Experts of a small language model.
Size: 9 layers, width 384, vocabulary 32768.
Experts: 48 experts in each of 7 layers, 736 GELU neurons an expert, a sigmoid router.
Training: a variant of Muon for the experts, 1800M tokens.
Below are experts of layer 6 (counted from 0) of a mixture-of-experts language model. Rows are named router (the router's row for the expert), up (a neuron's input weights, with its number) and show model dimensions 192-255. Each number is 128 + 32 x the weight over its row's rms, rounded and kept within 0 to 255. Numbers have three digits each.
After each expert's rows: "comes after" lists some tokens at least twice as common just before its tokens as in all text; "mostly gets" lists some tokens that are sent to it at least half of the time. This comes from a sample of Wikipedia text that the model never trained on. Tokens count by the router's weight.

# expert 39
router:122131099196091071173060157141090141156144091115067126098179087144140128173170155141111162065083128116170101112119192100129172115214090143156122145157159134139161131123118111139128138075142077
up0:053129109072117196137147156076113212111158094067133139139147091146073126130144054096117075094111112154112122141135118106102141121149107103143162115155145149044088151162082074161159151080150141
up1:118109112110131162143192096138168095099087189148054078110140134144116113126144180118090092136116108081109132162135132143101136116135113096118126128107115172112196061147113152141097132116143157
up2:066201122155126138136150145180149088100074119137112134146168164073147140153099112094131138198108062144097075147120089158121125148130134172096114131089141133108116109140110164121110110107081116
up3:122143140123108107093101103139096152167107090111098082093170137158124127173123135175110169158174041128162088145077163166076116194121070177147112122059140097131174155138100060138139118156128041
up4:103070172150167098182059139172126171081167113084070150148142074086078177137118135129115098098150178141138154143102184093069157144139147164122114130139146176147131178134119151200108162087167138
up5:156167138144109167145135160151139137152129080148154146061073135115086180156150133113156196080147151172110100096160152163095157173135090129071136108149196083082165156127039107147137176063141131
up6:095133165112143129081119129139119124094113096113121106093160084131166193146072161173093117117075094102096071137077225140133065151146177108181099167160128136102114125099134108152160170146093126
up7:140130085149122158136145140145101108084092090097189124132145122140181152105132132153169126114123115140182125123142077117113090121167129174199140084166078138073133114163124074083072037125114102
up8:143132086130126153129127082138175148156155116089184110170120126171113124121100139125169119132114131085132160116154124184169125153108144131165163161070167106071090104138094123094138153110106108
up9:096147138175137037143085129129162091138147128092114074103162092137103128164096153107100118109106114094071091156158139154132167115179103103105136126128180164093159114193056093141158137151119228
up10:157097161171128111131118159102085127138138091182142151151173108119145138179176088105106216105110061092154162154081146075139139113164165134154136169092188160084153130100139078147126120137166097
up11:083087163129148117167110102184087115136170178091102160117116099149082096130121084135029147130180124090118111081128167129120122097128095124050095146103082117084153148172122157166130081096137108
up12:085159066123109144123165181087073109139099132149083144146135111156164086121093076103095106094147166124083127133156095097187149140197192105163087086148120138142141159101136124198090131175188117
up13:153153136126117128140070120158113118172145110140130126088149071110127140183139116155082115181128122117067090107161144093162092152214186120142189127145079154176172127093151043164083152099094098
comes after: " |", "-", " by", "|", "=", " at"
mostly gets: " William", " David", " John", " Charles", " Michael", " Peter"

# expert 40
router:186141142122102167151150128099134162152105126113138179166141112180176165127127077146128147107140149178159105115091153128099109089148127173092127124129132113088184133094121083154112135102110157
up0:119111211167110131095128152117138148149174122138126174150117140179141133154152107085100099084126160112112081122128130125205121143146110132115130081062124143159089124127066177149162149064121076
up1:094153165095131128125156164117130115157102102053131140191151160131156146168158152127095162086126111104168134148072143162187143050109090093149145107105172112101149123135046106120112156140084130
up2:042189203182150084131100090139113105126146188131119098126163092144153130097097147116089117138152118158087132169112076143102176133132180164150090132158107045121157130116116130149136146115100188
up3:155155177165125174139151080076149047162209121162125131147102128118111049092166128104158129102152152093134143155162138135138120166184110123112175118103089139149094091190083135106152098131096127
up4:090146161073157114094084171160104134155114110150109069090184113158119121151075120140115145137112152125120123144185120115087112098151057132141135209093113090118110154128133112153198109124161088
up5:144130145175137119147132113123145103136136100134108069157116080109099131113114151117096114140046203121130073106083113069087129095147079167088082180128098134101068067134107091172111086090087141
up6:069098081126154094187128122145078144074122151168147077118087146168132105167193142109134079119115138084123137102142137135098134096157119114142068135121121149128144162125114101160140137107135145
up7:150166102107093170097099052124096146143130115117108138154125145132100145134191123167209144144132157183202122182109190149112053181164157131162114150038172131083109203137163140113148116131113095
up8:089135192093143126144118135151175101103064147107136137129186101135147150162140129090164126211155093131166104130112103114214121161129123167125112108108127122153016102165110114126162078133136173
up9:171156097132095133124153048103166134083096169137082089137088096114087171107109139092088113121166111100093153184167140120088134122097126087186135099058136148107152158132152155088119136150095155
up10:154116132121083159106124175106131125148156117162117129113065132126114192178166146107142068129137127173087085135142116129174079097207093119122113097139162121110152109103142107120109133111151061
up11:082128140130109113139126172143094134081077105137145110171094118133128129068110093138152146122078165106156124071144110085138130060121061188115178159190069131154095195142103139151121150150117090
up12:050182117112128163168078149130162183141135111158131155128132143184111150136100127138114085123133140106111144152157120102128092130171135099097133135153164142151136171180142077136140126219184164
up13:141106131101092136078138132200092109090157120089131070091210148119114166108131119120132118090083072151142130171118136101110137108114162114112163154075166127156130163113109084128123140096111153
comes after: " to", " and", " he", " also", " which", " He"
mostly gets: " For", " make", " took", " using", " gave", " without"

# expert 13
router:165137094152068124119146165138147128151096106127107142121132072101155203149159119138135195112064062190163160133121115122093105112150079127105165160131082127157080154154123180144162150132163108
up0:156145112039110071067174158202095186120132067071119201154161174120137127105159124148141125090138157141141103116141168088144138138111115143098123125124194168101104131088115142148113079166118167
up1:160131124113102123158108088148106102104109137115132145081131159108020104163121137139116176146165097134141154106107092067136065152161171183151100092130137115153108093148150161126102143132137110
up2:142136140065150193107154120129084113106161111124119189187119135163136148156065196157168144116131108133098125167177142155191104067107074128104145140116077085168116129073131146120146108117110131
up3:136136147207098058146102109192154076052147108151149101126125119114063111174083156108045134117140119150097128123026112214154114148106089151111089136114080132056122151145169154155163148177145091
up4:132117179099173105059164162121127070148100145127143135152122143096098120100126124134114137133125167120149104147140133044116117132168176116119088176111106148139128137181089106171131091149154131
up5:096125150104079131048151167121165103111136132113121152134135088198157086127154127120153139168099128156138139130139104126154155189162115154098155139125144120164194102161159118081131113067128166
up6:121083170162097156174153160119091125149085121161102076122177110097159095121127191146137158103122134196151147122111134125126199107100148104145166105101132121064107179125157118110144095112106188
up7:174126102111135117119157134122168145140124118106120127118103133126158100133166141081191071163138100152104154144144120084139132109195189171119148049083075072071140165148113143101095125108177111
up8:114164184143182107150167155146153132181140178155101152093138122157071169124130067123154134139114117111130152119165126090090098120132103113103149095149071121084142079145097125164138134054121143
up9:173083120176098142131178107126095068116123094171144067139143098108086137122122083097140118168131093124076119141153138095093059125088131123137103196081136113119111074170108122137158163139071109
up10:088099162152124139071099160098094032198124175151154096112135088154100141117142174139165159173131142167120157181166153164151120164095160156111089150142125107164114113122131138138081098101180150
up11:143102200098123113145131120121163136108135096138171108115154223121100122112105107148072099128110189159155140110170154129138155143125102176095167085109133078129150144129126098123149109098048086
up12:154162155167115071082128175211073164128117043115117152153100110175144131096154106160141166133113110122100139163191097155190181174120121142088165125062138086130149127090095156120168142151111077
up13:117148046160124176122120121143123175132122139124118154112063181128147140118147071122149137149180148172123162118196082163161093076098139151157101080102157143143138111165097096184153131169130152
comes after: " the", " The", " this", " a", "The", " new"
mostly gets: " version", " areas", " groups", " region", " models", " characters"

# expert 8
router:130104099191099146135142124156133105124072169144115132058170126122188105107079085174114182152112077184094157126131151133101147115156135142127128097167110146135144140182146138123149124161171109
up0:146049098149087162106119079148148179128152079111051129123107146158138174096099117119086101124201103146174066191134177122178119141062097184076072050090080124120127127147073102176134118144123101
up1:070120088119119120150137110128153127144165114150186045078178112158071114134117126126147158101138125116111161118152131090147116102079133102155099116082155128147148094096113103157221112155070130
up2:119130134183127145122084160124089152154154128124132097186105153119120181150049080186113118142181061159072117085092109157136149118186156126113126115152092155061089131151134127085122141175183105
up3:105142077106117171081125156135124103108120117100129079111157171076113117071130132096196175164157128135104124152118138111134098101075129199132119132072135108119138150136112156074043099132186131
up4:091115136142107140153138110122103137110187130080091115080098063180114188145131059159149160154157149116116118145111183129086110143105072081089116112084193166169141147104105222137073129123144118
up5:103141041099164129127117125141199125068103128168062157122082149122125163145083083086109164120156027131167175128144120163170141053146136123112037118074103087128137122117138162169108121183058138
up6:149150084148079123106154091052126111156122117113095175160134153128105075125108090137115189137141138117144095107127127139091124121164133157141075134129158093118149112105096076106132140162196043
up7:139140215171103140151151208129103147100080075120105125124135171143129118122065155090117187116153135093181121131109107167195063141096168111052122142148135104092159135202123120163058138141121153
up8:110148098060123138089112080100163088119148143084082164114112150131167162141136078155141111149233121076188101190141154136153149106120107167144155128144133146112173114127147099126103138091104188
up9:158127102121139149099134179138137128158119082080131129169133131131125147121135057113098142182135076156161160161147085106097069135092147108085118193154119166128148185094101111128109082089137121
up10:120130144135116104140129126141048126091159142137128202136118098155148145112125143117155072196131161105159104158048151059156110074152123144107172041106106130112147133100183180167156126101108154
up11:108169131112144111144127128175126108110214099170116087110157139070128126156182089157095188114073120143132140161160153095099117196155162096063147132126100127131138128099073112136160176121141127
up12:149119152129114142086114104123127143153183121131134146145175121127102105100104102177144040140156087178097094144144114089136063077144107073160196173216154164148120138052141167150174118106136101
up13:146118092139108151142099122091110088114176158094133167107104098111106143152172166146152097150092129120140093089076098105133136151173138130129103170106087091095122189149147061131165106167135168
comes after: " ", " 0", " 1", " —", " 2", " 3"
mostly gets: " 0;", " —;", " Total:", " Elevation:", "–4;", " Density:"

# expert 11
router:144125137158125114139109136199106121151057063190091154098084130103124145122145200125131128114108106107142129132096132118113150075178105111107131126174135126084173101134123162196107180110142090
up0:121094127129116116091123050133088137105141116116148111187129089132102125118109072154134090137134113085142086148182090099104061093109142087142110105103145163137153146120153106115098192141114177
up1:120177154135144141120164109136078148164114138128143100178094134124107052125122124127128164159159139073113093134099162085137176156118131123087155100114100117120178104122159180127177159082146114
up2:119132156142106082059142071083202072158094151175111105133130163170112116117123094101142187079142143120189115133080184069151086108106175108124086138140167121121102176065106083140180124122136089
up3:085169115117152109163151128085080142069120132186122149145115120156100126128111126168115129091147116141080136172189199114187125114148139148140133131183090084167135141135108167126073096198165152
up4:132099146150097088115143167132122132121103148114182109093110120100101155150135139141141169116127110173129134173098181121113149121153177131122195166085114138063087112137121096173090115150136117
up5:120126157163107159153107116135158077096068123113113165168115068132084151104112104114202086114107094165160119150146072139106132172091133130052095102120089109178105161109127132055164139148197163
up6:149105130178107142125094073167093064117098153128134148138084082161107129165081122132170083147163123122176137152065097161177088184128100091162199081093129090120122097113107158144176125174097124
up7:145129147145123183132115179100142130098124067144177121169131117093175115133090156112180109108108143153148085161121104138134108154111071142170109092153080142096112087132225133141129068142171162
up8:065123107163191111123147113160116197198100195100127142167086061114122119124104104155185116117133156155128103104112152120088101168155111162166119105109139129158131108109119073131135163142102189
up9:140093101161151123091176030142045143079136125106091158144118190158138132103153078140138116128148150164109133191162152089117155168142166114161089170195150159152096158095190118152125192200169120
up10:088112173156198053118119163148068120103109092178117101140039118116073173178154123174107159152106160118069110134134130095112177157120141137150174066107108086144127147120115181155143162112174165
up11:149141146131121091166128054086101149163124166133164167151090092115180156135159105074221158104181078097178162153094181150175078132067159113106133084080120125151070133166112156121168111092183144
up12:175053143063129204172142145072165178092140109101088109101146175108130140079145116144091126159109142171116119183078047124127084070119148190190176182084144122131076158105146136119141082154141089
up13:088153139108078187101123138117077120171123183124127137073107085142118142139209085117176158164166134107051186151187100133142104104107126123192149167146136094103155105108112156079145117134086134
comes after: "\n", " ", "\"", "\n ", " MF", " DF"
mostly gets: " Cinematography:", "',", " Producer:", " by:", " vs", "-1,"

# expert 28
router:128087103160114127129071155184154160150109135152130123094099143129157145156121128112063158092137122176128100096153097110094142116177125114153181086170147136160154094191166175157120204090108086
up0:125138137139123187192157095167120132147139152145100200114106151167156159130130123092170107194135091114067094079091136131156110126128133079130159150081171089159104148088103141169122100119081086
up1:108155090133140167121135172144167132124111191211107187123126108107166139122135106108080153107151169125119162137059143153134150102167140107109109131147126125134139085111059123148115113105137110
up2:138159118164174108162142084120170091149175131129098100088072086081175153179131107082106185091091164101215145150162179074088157127069130112040135156112108158089205084103121119183127142143161139
up3:132130074163134147141148141139103124089160177181144090178163074133087131115153180072138124133131155177158163108175112120138048161182163220119113113091120106173151157159094131110134138067101086
up4:145154115142117159112160098137085103161128102136174140072145083151134205159083139148111093143125125155091120190130157093105137117177120089180124127132157142121110086157137113107117182128140101
up5:124132165216179087122136111187121149125118124130099183169157114152154104154117111160062187155165204160128040148093108158153185166135088105147107084106104098131117113103163187125124122139122176
up6:111156125129164143089145123111088136064108089131077135151142135134135133125167066118156119097105136107103111119116137124101150194163067165195125086135136107130089170145089150162106112086132115
up7:129070098080103094143159170129127106157120134149145120111075179188162124098098161126106139145096174219123150174089123088105144110098108142139130125106209107146125156184138147141122114084138113
up8:128145120053121061132104123159107099185162153151097121134167092125084122116090135102113131130142147166124139104098120099110127130102158112149087091106159082142118185180152122139171149135165141
up9:101135076165119093089173078136092130142107095137136106129173094125111064155064089120106096110138137154130123129156106154133078155120097158151155177095102112146124113100204135150165093111117158
up10:120119084154146083108122166122101086112155165154156142083118213118157148104139148138115141154112134130117155071135118087075167138189061109164121149193125111110148148139101167114030081063123092
up11:105169157184108122117153165128186116201187170147099106086112097152136136189133180116152164139093137111121100127148155102096133154119105158127080101163100102077157125157115156198078127147140129
up12:153135170162169130159147125167116145119175130211126145122134152115079139146144180097121134143161062158189100131140154110100139201078134147129148119106125155177106115000179120152118101109189066
up13:099091143109127169139108098121100121097084085202089114168095079107162102138171094114113167112142112147097132161190119157120164121107052120120160080121129138073173141085084097130100070079098085
comes after: " |", " 13", " —;", " –", " 11", " 12"
mostly gets: " 3:", " 2:", " 1:", " .3", " 0.0", " .4"

# expert 15
router:153111035097130133089129191142049164146144123196110125095162124124160119141170094121126156122169156123126143142097129097116106099183110145089135158152094145118148109193115152090153108123087139
up0:198137166119130121083120121067151164193141097132174149137132166094123120150091154080097061182141147153139175104170162083054192158191122113101080172072132095145158117201126167128170098063126137
up1:124121088144136081099142135061078149110077091125167187120122141101133098104156115139141084116150134117160202133170130163150173108165110069147132140179092139105136092122069154179092085142154160
up2:167128172145134028146191103141115158182130118160141137121097116164158111121112115099098139145121123108103178112183101125146116099139060139085179175082112082202160087097108112132147146117183150
up3:209138136129167065178154132154106070153214159073128111201174166120134191153129121136181163098139170109134120090102106139072135112127133125125128133085127135136078129153072130115101149155176119
up4:152115137109145129118163040182081104163141086183103090130135091097178143108124130155153117163088190150109220173159120136161123064129150175124049127123155069091159087083129094149129088109138168
up5:126197167177159144128172179063075118130140102117106173150121102133135090092169141140090085143147143124093126138124195154098151104134151103126062096087128100125123146060100114153095110044131144
up6:125158095053054151132197155197108148094135142120175162140147099083212084101139115153122153140166162154145124122099112143154133131133172172122159165110155202141109119172104156136109035131142104
up7:107094094141137069047166113158168126117152141136159118136179052175148114171153115177095181123141166143091105109157138117116181174151151110127160135095059122130114178102078151164114066142164127
up8:118183143132147137119124187133140126057149093090121107092104132131203142156167132106148147152114152129170099093131095108140222119135141145134142157070130093109167164110119127156113112103146171
up9:150153084149142170162065113145127084125086147096116148151145198147164098144105089187070159149147135127166147156151130173098187114158109144184123124060130132131124131081113151100068108149144163
up10:137099144178127101162086126110079111147172153159145112096132104097185175110128123112085162115074140175136103129156149114110126090095176130142060159132148115101123106190153114155116128108128168
up11:088121095177123133116110101106073176155159161127132149142146070132161148132133170173107165176119136108135176140159104215181164125151132182153110124135206095150115071114188125178180154138128086
up12:110156114094131100107126116130123121136107072188106119164104134121130102080128140152128130190120180146061143047122161135080070129107170143133083140131129080100179084149122057111097134111111132
up13:118100114087116109102120137134178103159127073112162178103166157158163106136141142136095055153146168156129114110094132070115109155081097116099123209119098143151085107148119188183158151052062131
comes after: " |", "|", " /", " on", "″N", " ft"
mostly gets: " 0", " 8", " 17", " 10", " 14", " 11"

# expert 32
router:153153127138134131118134163107119164108119102135117174087092051126121132100165123127129140160167142177143069107152185082184138143129143148142103121089168094081105084115094209127117134131172119
up0:128055098108163126069131095105162160113127121100114103112113161124141162084089137138140173172127076127120135086117128132124100157111092162157142118208115142125177133071133085166156046175176144
up1:101058139170136149118096123123109107159099138152123112205174117122135135120168132142127172153116112151132127125176098157169171131084132141161129096163165132144134125062096119078135126151120091
up2:150136170092127120102128164116119155094103154098123137103167097118091106150089132117080162114136134133166036088098097095141114128103072107049074148125126144104086128179145225110158152147107138
up3:158099171190111126048140138141107163113081149123181114099147177128091122105129145151102151202123107187149135135156158139188171081094102149153136110096175098134140128174092139110125111077125187
up4:122139114116155041121115120090143107129144122104136160125122060189156117096132098108130177150217134122103150101122129098060096138136102109161122170123141084139145202125118126128089109112122148
up5:135104148074126084134158139158165152120122114153123145109126095124185075126167125041118143124148165122125147102151146138117119102088145107110153128111143130116114160126096097089155128116100113
up6:129141135146134085141122127109202132136174127071165084115124133129098151105131115125190150123126114127143143140084141165043120137176064133114109168195178140149113117180103196075163134143130134
up7:099122108073112149143121131136104100115154100154159191178153121150205154100153121066181131149125179104135162141083127128139097168227085150068116096090076170140097178085103124093186185095158143
up8:164194129128110170117128142122123074188116129109134108048198136161132099118095143076147120193117080144058099165122112092114230118096141105102101176103091108158137109187116129139131090065109158
up9:115122118116174137124093143078129052113149162131153122117103161171134162119195102130134119127102177131128088180134130141079109126078142097158186135142135103069127160093071143154139096151132156
up10:157102172197111116161128150164167148122156090119128117165106206112099125141091147149178145121186149138165126140127078172123175094192136197125128060138136102132135119133134121154160132089066143
up11:155115119087138148164074132146147173116112131128131152171111098096145122071118142069182094087102111090177136099155121088132135038190103136169119127112088086119108140154085141113101167145116083
up12:108192129105141149088178120163126179184126108107063137158133147114165121119097171141123132172134189124114113130156195175107103142118082101124126094159108075148122132050053160155091106107189166
up13:123145141155160131144100123092168163125118122132179105136141169208136113121180088101123153147100112168089089102206142128172102107124061131115141103119196144113214121130091072151123116110160136
comes after: " is", " of", " as", " with", " a", " on"
mostly gets: " his", " their", " its", " a", " whose", " numerous"

# expert 12
router:145077085102102171129082162113088115159148078201140159092119075177116100191149100175167106169141098117142111163104199106113158139171215073113188167155179109126148076096082156140092161156125103
up0:114094117136139078094131168108094138143130140129153138175162102153098117193110153130161136197178146121154049112131125085138078092139145148136145129138047118138153090179120089125136182131156130
up1:192134101145092101099088153111138112141146128104068172190102137086158171135153153184149152198110130144085162149123097107102156145132192120099165171169152136114091179142160105119088142139121108
up2:122101158068103136084149137088070092116042149151074160129119156086095159128134157151159115099206123064184125117136127132141101200168173215121157143113105044182144127150118153140121130165088122
up3:146110123134135183120104135097131057105129141143169139101069116178112114143128166132063107162101137126108152096159112105149102215152096202140116197089211023101090117090096113081070183122178139
up4:108128185093076060084089127103112153144114096177122089118110117124138131135105179085160187100139154096080129142175102114107131142149109114128114152116089116049141125126111188170147190108138159
up5:140153048084126148114121082129081089164170098159069203116137086140124185149192101169093104133131121105136135137144121137128127125097160097099145194128103117082147146091112121158122129172116135
up6:137113124089125159136122108083145135102174126169134169056180116062104158132130123088104119201094072107090144074149127129154144116124153123152110135140151112155134077148160139159098142155095134
up7:130155128147004138140091157146143097113091114155060137115084103167127168118100161110111155136163138080073119146112082165132127141194118153116073156096158099074118136164114121128120130154117164
up8:061110115105162116129116135151140109186114091154170094146129084140117113167105062143173172135146135100120120115144192149115111135199154169100165143131061162160128095161121130088113064098109147
up9:104145094113164140084089160080110102099136090179147105137139154123145085143126126136063144150107090109094078116090137076170101100104119185119178147092152202153204143134189152188103091084130143
up10:160101172067132087097138094116081087160148185166111227116152045182177186156156086145082107137121140116117107114118139118173095157148085140159084215150121120127151139175169153161151138136099128
up11:142091039129063137137121109185082062087131110094145197102137111133143091134164091093126123051135177163150127173154151167092160147049127093117135148126098167116084130168103080163146174105176152
up12:125125121146125083136111143123142116164174133093187126055170088156144127128095160114157065155170171165105087173163150043140129124141162097149178119182137149114162134094121167089091086147102140
up13:131117131103093163035112068147119117101166156106125147164125117121138170097139179113128109101154088089132159149128125096117146152124148116144134095172085134100176087100108160126117123164177120
comes after: " of", " by", " to", " at", " with", " on"
mostly gets: "oc", "ac", " Royal", " la", "enc", "ñ"

# expert 45
router:173083062134104061146127144144170098150076063168173181069151122192153132129205178150112095188139064216162146125082146101128193122182140148176088166142137095130090058138112169121154132092089117
up0:163083130159104127161083154143109180086114141146149178146124137142120137152169100152122162176114166144139150118122040046158134112158175141145108139103146079091127168151099154115124201121205077
up1:141160095126081096110092104081135149157126100116158139134124106199185143108162157132163132110186173145101145165121126167157166131131151204148094173191103133156147108140113146111101137150068091
up2:084138153130136187092085104148140113139096107165133125125122168128128107135134107149202075109045148176127106135164127134094107172156130145132133198164110189101084176097052147133102094134151076
up3:081181123126035095157111075123126124128110134089150125093050108137212133133153113151174093137151123078095115081105122138127130050066087132113072122091189133179092129094132108159047063154187136
up4:091107131195129135145088152181118181101143125148123141192154117140153121097115169149132156128129111140132121152113125068074101143128160122141034184097113079155158082126132227152098083147145183
up5:122180167152111093141097141180199129094148185105075090157089115108077129143097128112113140113137129112156130107136166139108135141126165078091075117136135117123139123120113128145106060141181136
up6:124124121090113148093131140115097137151134126076140192192171122164125135234181130158154140082139131111138118163095146143100139114109154118113075080156109096058087162118158051140098149142132114
up7:195113119091123133136131144134077115171146142092135154120126123196094200135098095112165129185134169190211115154137151101173151078133123098169085172088139168164143171151119169119074107068087172
up8:125111135125152123127150148123131099187110175116076161171147133117102185099107098126119152119130118099163125140125201095129133052127138141089169120143130124102155126145140124094091186098130097
up9:120132128120118185098116206114193163141179141125149142100113075154101136150121100127123146130130179089112170174132117094119135064143099126220125108114115153176145093172151138129066076111169153
up10:145127140117082141174134094071124120156140063125091118115082130086140160208129167088160152129055161097063134110170133081160085112157161145140127060124176073157049144092115136131130132167146125
up11:060113114117087095156092116117120113129112110138060137179164131114186101198059124137099091103118109093207110106156161120095161135046067068119134149109092068158116108049110131114158141116147149
up12:148100130172078110154148129115124095123144143097173160144120130174167192079078120174132096138127181114118089155199172059207114123105156174113195169178122102134184161148108135116120111205141137
up13:131104078170105105120127155163097162111165135129115148109107145156174077131050137114167075116150068139112129133143093067118156078118162140164132145083128115117130081123158156143080145065123127
comes after: " in", " of", " at", " for", " from", "."
mostly gets: " that", " which", " this", " such", " where", " when"

# expert 23
router:122061064175091089152122141146151176144135103119084129092115095110139166135121080092153138095101085191208162129120155145080133084164049078124146154198095063127147166199127136105083158105124117
up0:126048171111103071140102147125099105125102116183141191149110194133100144120119129136160114152149117123184169137149113106103116157067158108145086156168106076142109114145119178174128113127099143
up1:103133135106104127137095186127141150129161114133131104130111136096152157142115101093132123144097125048107182121148134126117138111084117115130140158117148071117103161171125164077082184079190178
up2:121174169184161113087131138105148137139162104154129147105173115134184187121089137162115075094145133141097088131046102149163163135210115150103154125115164134159128119126124095110047086072137100
up3:143151110110112180092171152119152116127117121147122112116153161130155128126141170084095207107131134192128115123139135150074104154130187135122175114157110120146131091109131154131095108147138102
up4:121086111168099160168119098166161119131130170146126156089149104115146198114097113094109163113101116129145089115129113095148084158100065212116119135147074137167144151177068129122123093125114122
up5:094146098087151125082107200149084105152125144177171133163101123137095158173191083085151150142071148121136118204137091158133092138185177116096091157107088127122170144130162077119125156145169121
up6:073078108121136140162062128132129166139101113155179098124080095095101116105087147146129054104128100140138173122138076146082125066119178156162167157072079182109114119137105140106108153107064140
up7:087151069134166142115132170088112159128110110168111119125141133122139120104158138140164077126113187178139121153119169125100118128130189136096147133141169129155153141164142100104070119079117163
up8:099123092085118129165105154127181134139152112133107132102147087092123155155122109169143071159005159141153149087150129165082174135094118127186057094131150166085092131112084139078100114071090117
up9:106126071115127125098167147175120118078149123089115169127125081116108144079178121117127103084134153113175114126127097112214122126149146128113088159076104144122113166098130117108142147091178168
up10:182101138192212120145116136182201168130135149114050130092139122139197131122172081056095106163148130142097122160167120201163139148154095112122100090177108144131114168115123120154157175126148157
up11:092112126124151113115102133139145127103113090207134132067144065100116089162078192131082167183154166138146141173088103130113174113143109176115173159119106100155148127148111103142152162181114153
up12:088100171139135125152199130136144119132128161127126125196068185115070139174122159120158078169106100165177146123122127171146148116099120129171198178116102072131111117140124192121067104124179154
up13:157106050089153175158168176102149104134194186157127161137166091133064087124098122105141135118126163169159130139136163137109132105118093129135117090132124110159138192107145166160059147099139174
comes after: " |", " the", " in", " of", "|", ";"
mostly gets: " USA", " Germany", " China", " US", " Italy", " Africa"

# expert 38
router:093179078089110095105186148069131091183102110140168121106124136143180171155088189139103153113103086172075107112133141122157099095122052151159127146171160128083177155089106143120112156115121145
up0:105121120110074098172115174139095125094094137130130152150064190107132125148134090175169170135125109143186150118200102131111117159139136137118178168124180130103187146091121107146119126149140143
up1:152140148090164100104118118144122115167152129078181139156141109115146103107172150061094029135045123137101176125056069138092118144164175209100174151157136132133111170115115113081103090188162131
up2:188138108095195126110218174147115084145148124142119145158145095139167138063113160130058145154096117095137111130109097122144181146152134099114128094107104112133137133144093093162178154099107126
up3:095134135140036067139153141084081092131113067175134128161126127170177109115165113093080186064101192105175099093112140120158164156180131103189156081084168141135114112128049103130137080163116139
up4:102103093132150107082137169167099123091102070153138143120108155111160158158144142144109087117156150130119182138111147112157117152085156155101085110137147134129173182159109148141114130082054148
up5:143157115184173188133080185120188105101099089121124139122125183148131167144106143155090164154159147129149136117158130149145142139170107120151143099122144151166118114084070143154153163083141183
up6:146134145095141088151219150130150087134140122131082108125122145110187098095127189173144153123137112081170095125150097203123126120171085122151140095155150129077169126085172078105174089115155063
up7:113201124086180130109090178106095143146118079149108135116108087167156160140150112105125119140099153114110083172102068078123121156156157113107143167132156060145099128132134172178058127138087109
up8:162129134144151106079095130111142130109134094130120177157144169134133153063164172128124114170186109045148117089078096156111139125104124125100116138099133081164103105129141108131155140134168212
up9:140138068044093115142103128126097082159121097156125117114139146107116132153162141167133172156124119155123179152112137114133086142151098127139135136078070148162122176125122185174126123133132132
up10:133106097116071163122108103160054070132188115139137102133070142138163160091121125137133134162093071174137161141124103069136121136143152117152117100139145118151100182087124109145113174146128165
up11:139094171143143097115075108159105188126196151139101103209133112122108104093138133148105158150168116087093160118196121128087183045156114146122105149129159241141091115134185131106139080153122164
up12:147115104096140139112124152120134113153066110146098128131131100140158115119136170115093147149093119162130091118176136068173106168142135140121091069140111164100143164156148161171159103106154077
up13:126135128130153144157119166126128157163160147105154125106128149132096135129164118086131114149168105097096058172135201139104099134148117091105049139186144118128143165092157126139137073084058105
comes after: " the", " a", " and", " an", "'s", " his"
mostly gets: " under", " post", " contract", " Battle", " Met", " trans"